Below are experts of layer 4 (counted from 0) of a mixture-of-experts language model. Rows are named router (the router's row for the expert), up (a neuron's input weights, with its number) and show model dimensions 0-191. Each number is 128 + 32 x the weight over its row's rms, rounded and kept within 0 to 255.
Before each expert's rows: "mostly gets" lists some tokens that are sent to it at least half of the time. This comes from a sample of Wikipedia text that the model never trained on.

# expert 2
mostly gets: " Kingdom:", " Binomial", " Total:", " Phylum:", " Coordinates:", " Authority:"
router [150 108 136 123 124 123  68  54 201  92 156 157 123 173 109 107 114 152 119 161 147 136 183 146 130 118 128  78 124 164 129 115 142 144 160 104 129 107 126  88 162 128 118 163 146 104 120 102 204 142 197 167 101 148 145 136 123  80 151 153 177  78  97 135 164 127 129 123 142 118 173 141  97 120 105  89 102 118 117  92 138 110  78 147 172 142 125  69  91 195  87 148 138 152  76 113 167 126 171 104 106 168 158 122  95  64 144 132 156 134  77 109 154 126 141 121 113 111 119  82 133 141 121 114  84 121 130 146 128 120 108  98  98  83  84  37  94 123  35 111 148 144 143 110  69 147 174  91 156 158 194 125 174 151 136 184 170 143 149 105 123 125  88  88 106 122 130  66  80 146 147 114 175  97  70  89 132 145 199 125 130 137  98 141 136  80 147 132  94 120 191 152]
up10 [152 175 117 138 107 129 187 109 170 169  91 144 111 143  74 150 134  91 173 130 119 115 193 131 114  92 140 164 113 155 157  76 171 108 134 173 141 155 118  60  92 176  69 138 181 113 172 129 143 144 114 161 107 124 159  93  81  92 121 171 154 133  94 152 101 154  70 159 152 159 155 157 115 108 141 113 156 150 145  69 104  70 168 137 100  95 128 161 144 138  88 107 118 124 107 169 136 115 156 116 124  96 171  85 162 131 124 134 123 125 113 101 105 127 116 178  94  72  92  67 142 180 131 124 168 168 186 110 141  96  76 144 109 158 142 104 167 139 114 160 152  89 151 149 158 160 157  77 170 146 158 164 175 137 176 161 167 120  64 110 130 104 157 141 147  39 145 137 162 136 144  65 132 142 131 134 143 194 116  42 193 149  95 138  87 102 123  86 114 101 138 144]
up11 [125 100 149  58 127  90  91 107 155 135 110 138 129 139 169  91  59 143 123 176 110 102  56 121 161 128 196 119 136 122 119 128 118  92 118 179  89 154 100  44  80  60 195  73 114 103 102 129 116 134 143 169 141 120  80 153 146 110 103 158 145 129 173 170 162 123 127 180  93 130 135  96  60 128 114 126 149 124  69  86 124 138 153 122 134 244 109 137 141 115 151 113 104  85 118 210 103 178 153 122 157  74 136 148 137 137 172 103 146 132 169  92 172  92 129 135 155 193 125 129 152 127 110  74 153 141  55  86 121 140 129 141 164 156 154 140  97  76  82 107 112 139 145 155  98  73 131 108 138 131  99  75 156 103 117  89  80 133 110 133 128  90  99 141 169 118 117 153 153  84  92 184 157 135 108 116 175 134 137 103 133 120 165 163 125 108 128 164 125  99 119 125]
up12 [135 163 204 124 135 104 194 133 198  96  99 103 147 152  68  80 128  60  50 165 114 101 109 102  82  79 180 171 145  74 158 152 142  85 143 162 127  92  98 136 111  88 109 105 144 112 140 163 104 143 129 174 111 142 165 152 121 134 146 121 179 139 151 152  98 146  74 118 112 109 115  97  78 115 141 154  83 106 141 103 146 153  98 135 135 191 113  86  62 158 132 115 129  90 158 116 195 128 123  67  95 166  93  81 165 165  64  62 146 109  82 147  91  93 158 123 142 130 153  92  77 140  90 130 139 131 111 107 109 153 130 103 168 157  89 117 140 131  80 119 111 180 103  97  92 118 107 132 126 138 126 118 107 167 185 147  82  55 153 129 110 132 149  98 158 155 119 141 131 142 143 128 194 144 101 128 150 127  93  76  69  82 102 109 117 105 117 161 105 144  85  98]
up13 [117 167  76 137 116 140 137 182 128 177 142 171 104 123  59 104 117 173 163 108 125 125 101 168 145 124 185 105 141 142  91 139 106 202 135 116 117 137 109 123 102 105 179 148 101 101 120  99 179 132 177 113  80 135  99 123 160 158 146 138 137 122 154 137 139 130  85 154 128 155 120  99 149 137 138 118 111 172  97 155  97 117 156 104 182  24 163  83 205 135 148 136  63 130 156  95 111 131 153 108 142 156 132 121 219 180 104 150 139 116 196  94 115 105 149 124 150 158 122  69  97  74 145  95 109  63 140  79  63 160  72 163 119 113 171 117  83 113  93 186 135 116 165  76 124 129  45 129 131 118 117 170 107 114  93 157 128 113  93 135  97 152 113 139 133 168 146 110 152 157 169 138  99 176 116 120 114 137 119 137 109 210 130 134 164 145 171 121 143 139 176 159]
up14 [ 74 154  50 168 115 119  92 139  68 136 178 124 138 130 100 173 137 131 148 105 172  93 148 151 172 141 182 123 161 158  98 123 141  57  92 136 117 136 158 117 160 107  85 134 166 169 103 164 169 115  81 156 140 131 146 107 125 196 160 130 120 132 106 127 131 138 105 138  74  98  78 172 116 117 148 180 126 110 125  79 124 120 138  62 121 117 119 103 127 156 173 125 151 146 110 102 108  67 214 155 105 133  90  51 127  92  89  95 149 121  54 184 132 103 160 169 141  67  74 105 103 134 127 140 133  44 140  79 171 118  98 135 127 106 147 139 146 140 129 206 106 189  77 127 150 187 129 104 154 167 115 104  97 104 209 147 111 115 152 132 190 105 112 143 166 103  92 111 146 130  87 141 150 122 124 145 140  83 135 115 142 134 100 149 135 170 103 147 117 117 157 136]
up15 [113 139 130  86 163 149 100  74 151 104 126  99 108 167 153 152 126  83 116 170 139  73 104 113  72  85 172 119 104 149 135  89 126 164 144 135 111 118 133 128 164 111 142 124 163 107 131 162 117 103 146  50 158 143 146 135 130 128 162 114 117 139  86  92 156 132 103 114 106  97  80 212  74 132  52  94  83 175 167 142 105 104 127 166 181 163  89 100 156 117 148 172 123 129 159 120 155 122 114 140  70  66  74 141 146  71 103 122 132 128 141 149 135 121 170  89 154 105  89  87 130  87 111 154 214 141 139 144 141 140 115 197 125 148  92  89 161 113 163  53 103  93 138 142 170 117 115 147  76 200 172 108 136 142 131  88 198 168 111 111 144  85 102 126  98 136 171 102 120 100 136 180 120 106 104 105 154 119  70  86 154 165 151  80 134  83  69 155 113 156 135 147]
up16 [103 114 133 131  90 138 123  62 166 155 114 155 169 148 123 146 164 131 100  62 196 137 139 118  83 188 110 124  99 150 175 107 178  78  85 128 148 121  97 181  98  63 110 121 147 125 125  81  82 176 112 128  94 148 177 156 201 147  97 143 100  91 125  86 179 149 137 159 159 150 122  95 144 127  88 169 118 117 146 149 154 142  72 169 141 126 132 111 120  88 155  60 123 106  83  93 118 139 157 143 121 116 178 176  83  96  98  94 185 103 114 140  90 168 133 125 193  99 155 152  60 155  96 105 141  85 110 170  92  78 140 144  83 164  97  83 117 144 122 128 143 141 160 148 129 108 110 121 110 110 188 125 135 154 180 139 111 116  97 175 107  97  95 143 118 105  76 103 137 145 120 143 130 169 185 166  82 146  72 117 108 145 104 116  62 166 190 173 152 137  87 123]
up17 [157  65 123 124 142 104 170 132 165  71 158  96 165 101 127 147 122 176 121 176 106 157 113  86 112  97 115 151  88 117 162 169 156  93 144 145 151 141  95 163 108 164 129 178 204 145 109 123 101 131 131  77  90 148 138 140 132 118 123 132  96 144  83 136 114 131 169 136 172 137 158 145 151  63 159  63  77 178 128 101 183 100  62 131 114 101 141 129 140 135 100 168 106 104 112 181 174 145 159 106  54  89  96  58  76 135  80 220 115 125 137 126 153 127  95  97 184 165 111 138 139  82 134 139 164 146 136 125  91 130 105 175  89 142  55 129 120 112 151  81  96 151 151 172 129 132 110 139 142  62 112  82 173  94 131 111 139  81  85 173 115  97 109 172 110  86 154 112 166  95 130 116 159 115 134 164 135 136 136  61 137 166 118 134 137 125 123 154  48 116 112 153]
up18 [150 141 125  60 137  80 144  97 168 202 143 156  74 137 202  86 146 127 130 158 139 175 112  89  75 132 182 115 123 116 107 141 124 156 135 153 138 111 142 132 143 181 149  94 136  81  96 154 150 115 141 143 181 139 135 123  60 110 109 105 117 142 114  74 101 125 111 134 120  86 123 115 150 121 162  91 119 141 104 124 185  40  84  98 106  79  93 132 101 170 154  81 121  80 101 129  90 146 126 156 138 173 144 114 126 101  77 113 133 127 146 138 153 138 128 155 185 150 104 145 138 135 119 156 148  56 170  98 148  93 128 161 186 143  91 146 122  92 125 185 146 113 128 131 149  98 189 121 209 115 144  92  90 130 143 146 113 126 163 154 160 145 179 167  81  85 126 190 140 183 133 101 111 112 151  95  54 158 123 117 114  86  84 190 153 180  70 117  67 129 112 140]
up19 [103 146 130  83 107 133 109 182 146 129  86 117 168  55 121 140 118 134 174 175 107 130 188 151 102  88 134 175  82  72 109 123 161 154 128 111 157 169 123 131 105 194 107  95 123 160 119 109 138 186 128 120 153 108 121 118 125  86 108 176  77 118 160 153 178 155  82  82 126 141 143 109 168 185 178  89 105  90 116 171 123 148  71 123 101 173 109  90 144 147  97 105 130 138 121 136  67 145 201 142 135  95 126 134 127 131  90 180  96 141 156 107 135 146 132 166  76  96  96 170 111 136 161 119  79 162  87 122 175  91  91 135 122 165 142 121  46 129 100 109  50 147 178 176 138 153  77 149 183 149  90 109 105 149 105 148 101 138 148 159 154 104 103 111 173  91 115 159 167 134 144  69 110 154 133  94 105 119 122 140 128  87 198 156 118 126 156  73 196 114 162 115]
up20 [133 169 135  66 110 176 150 173 104 127 141 134 107 109 140  78 102 176  93 147  99 140 102 111 174 114 153 142 107  88  70 151 132 158  90 103  94 116 103 152 180 173 176 120 101 133  94  76 182 114 165 146  78 139  78 132 124 117  99  95 142 161 123 108 111  65 112  96 102 122  74 168  89 130 131 192  22 141 110  92  87 120  53 134 130 203 113  80 133  99 114  96 161 112 123 101 117 135 179  81 139 126 132 141 186 144 105 150 156  87 102 192 182 173 104 126 122 165 122 158 111  93 122 142 132 129  98 144  67 146 130 169 107 138 163 168 128 154 176 110 184 111  80 138 119 161  64 101 115  95 139 130 130  83 150 145 156  99 130 166 128  80 121 151  98  78 151 160  77  94 104 162  95 114  95 188 126 112 133 145 140 114 175 135  95 108 129 133 160 132 123  88]
up21 [144 113  75 138 122 134  96 113 226 151 113  89 125 125 205 124 121 117  69 111  67  89 113  80 166 156  74  99 149 223 138 128 172  85 141 134 165 186 130 136 146 163  95 210 151 129  95 102 110 159  89 140 129 132 121  98 127 134 185 153 151 147 107 164 113 141 128 112 142 167  87 181  97 123 111 164 174 155 118 100 117  95 173 125 118  98 128  64 143 180 126 159  61 140 140 144 148 110 126  51 165 162 175 108 117 102 129 164  88 143 131 182 140 133 111 143 137  97 155 100 107 119 134 133 120 137 118 157 163 100 145  62 130  87 122 110 147 148 117 137 129 158 117  93  89 130 157 122 156  88 137  85 128 113 133 131 102  96 237 127 206 138 132 130 154 109 126 118 194 123 197 136 125 154 142 156 152 145 132 112 150 180  90 149 103 139 108 124 108 159 115  81]
up22 [135 128 112 183 146 129  70 105 147 117  87 138  66 119 125 141 128 146 161 128  35 137 139 138  98 172 134 124 131 124 135 132 120  90 129 136  99 126 133 181 218 122 170  65 126 130 136 140 140 127  83  79 100 173 114 109  61 130 102 129 141 139 157 155 183 118 168 188 166 137 173 160 156 132 127 128 126 112 148 116 149 151  74 130 141  85 149 160  99 119  81 154  96 124 161  92 115 139 156  97 125 112 210 146 144 138 130 125 153 152  95  86 138 144  68 181 205  72 149  94 122 107 105 157 132 164 124 115 137 100 161 129  91  46 135  94 129 110 145  76 100 194  98 100 191 184  92  99 131 136  71 113  79 121 121 144 160  95 141 105 186 144  88 106 116 166 159 135 180  68 123 140 143 150 129 110 118 160 183 163 117  97  79 121 105 171 146 170 127 103 150 166]
up23 [158 117  96 177 107 138 120 140  73 101 128  96 111 172 127 106  71  80 146 189 149 147 186 154 120  94 163 184 181 107 166 133 125 167 130 128 118 150 126 188 153  74 137 136 124 166 121  52 126 160 139 156 161 118 166 166  87 125 136 138 152 129 148 141  75 104 143  42  93  87  95 164  49 141  98 143 102  97 158 164 110 136 128 109 144 106  86 117  84 118 122 130  90 109 110  94 165 123 165 124 126 132 103 130 147 111 117  96 133 115 144 105 149 149  51 110  89  66 162 180 141  93 134 141 144  80  82 181 171  87 156 104 115 135  76 130 140 128 184  68 164 154 115 175 123  99 192 147 193  93 158  84 143  99 165 153 114 129 136  73 188 104 164 185 100 158 105 101 154  80 140 125 133 126 125 140 140  99  98 182 117  85 145 127 111 117 169 125 161 151 108 115]
up24 [147 114 176 105 178  99 127 101 129 110 117 160 217  98 125 178  97 183  77 125 102 139 163  87  96 110 141 158 117 156 122  98 120 107 168 152 134 112 188 171 111  91 143  62 165 158 135 145 171  98 140 138  69 168 166 130 113 164 116 121 177 114  83  34 151 117 131  75 155 137 146 154 165 101 135 173 157 124 128 116 132 125 118 160 154 138 186 136  85 118 156 146 128  77  97  88 102 169 155  78 110 137 144 103 140 119 137 127 161 163 129  88 146 134 162 116 141 138 101 123 172  88 212 135 116  85 195 133 107 152 150 134 108 118 132 135  95 109 148 148 123 134 129 128  88  71 106  87 136 153  96 243 126 138 155 168 134 123 118 134 127 150 112 176  81 163 173  81  76  77 118  76 109 129 114 126 152 155 135 142 127 120 123 117 164  98 108 168 167 214 150  93]
up25 [109 139 118 128 153 139 157 130 131  69 173 129 133  90  69 136 149 159 124  88 122 141 129 114  33  95 109 124 113 106 166 107 199  63 122 124 107 122  85 103 137 128 127 147 141 167  92 139 166  98 114  96  76  92 109 112 106  86 146 159 132 155 175 150  71 157 149 167 163 114  86  76 106 128 129 143 149 112 167 116 120 113 133 102 129 173 109  99 117 181  92 145 134 128 158 123 134 111  90 150 124  74 142 175  77  84 160 111 198 141 143 116 133 165 196  84 122 115 121 137 111 163 148 137 115 129 138  37  93 124 236  96 162 129  90 121 123 153 169 128 161 127 108 127 129 131 154 134 120 113 136  85 134 172 171  93 112 135 126  62 110 120 149 141 158 103 141 205 155  81 148 112 178 144 126 198 187 188 161 125 115  92 103  84 185  93 128 151 111  89 172 147]
up26 [ 92  89 146 146 105 160 119 111  89 118 141 123 118  85 138  71 107  88 134 132 204 162 139 151  68 116 160 126 127 131 106  87 140 101 116 158 153 152 180 125  92 148 157  82  90 161 113 108 131 107 145 136 149 142 153 144 203 143  97 117 106 146 122 136 169  87 149 109 108 150 169 181 136 170 146 120 100 118  87 152 117 101 117 195 124  44 121 212 117 163 105  94  69 147 139 148 139 126 158  82 122 154  86 126  82 133 128 105 107 178 132  83 134 200 152  99 108 149  83  79 150  45 152  74 119 125 154 125 112 147 135 110 168 126 136 186 141 195 129 187 129 189 115 122  85  78  85 130 145 150 183  83 123 147 192 104 156 198 115 142 140  97 140 105  86 127 111 120 125 176 103 118  79 159 111 118 140 120 145 154  80 128 105 150 126 158 126 133 174  87  92 179]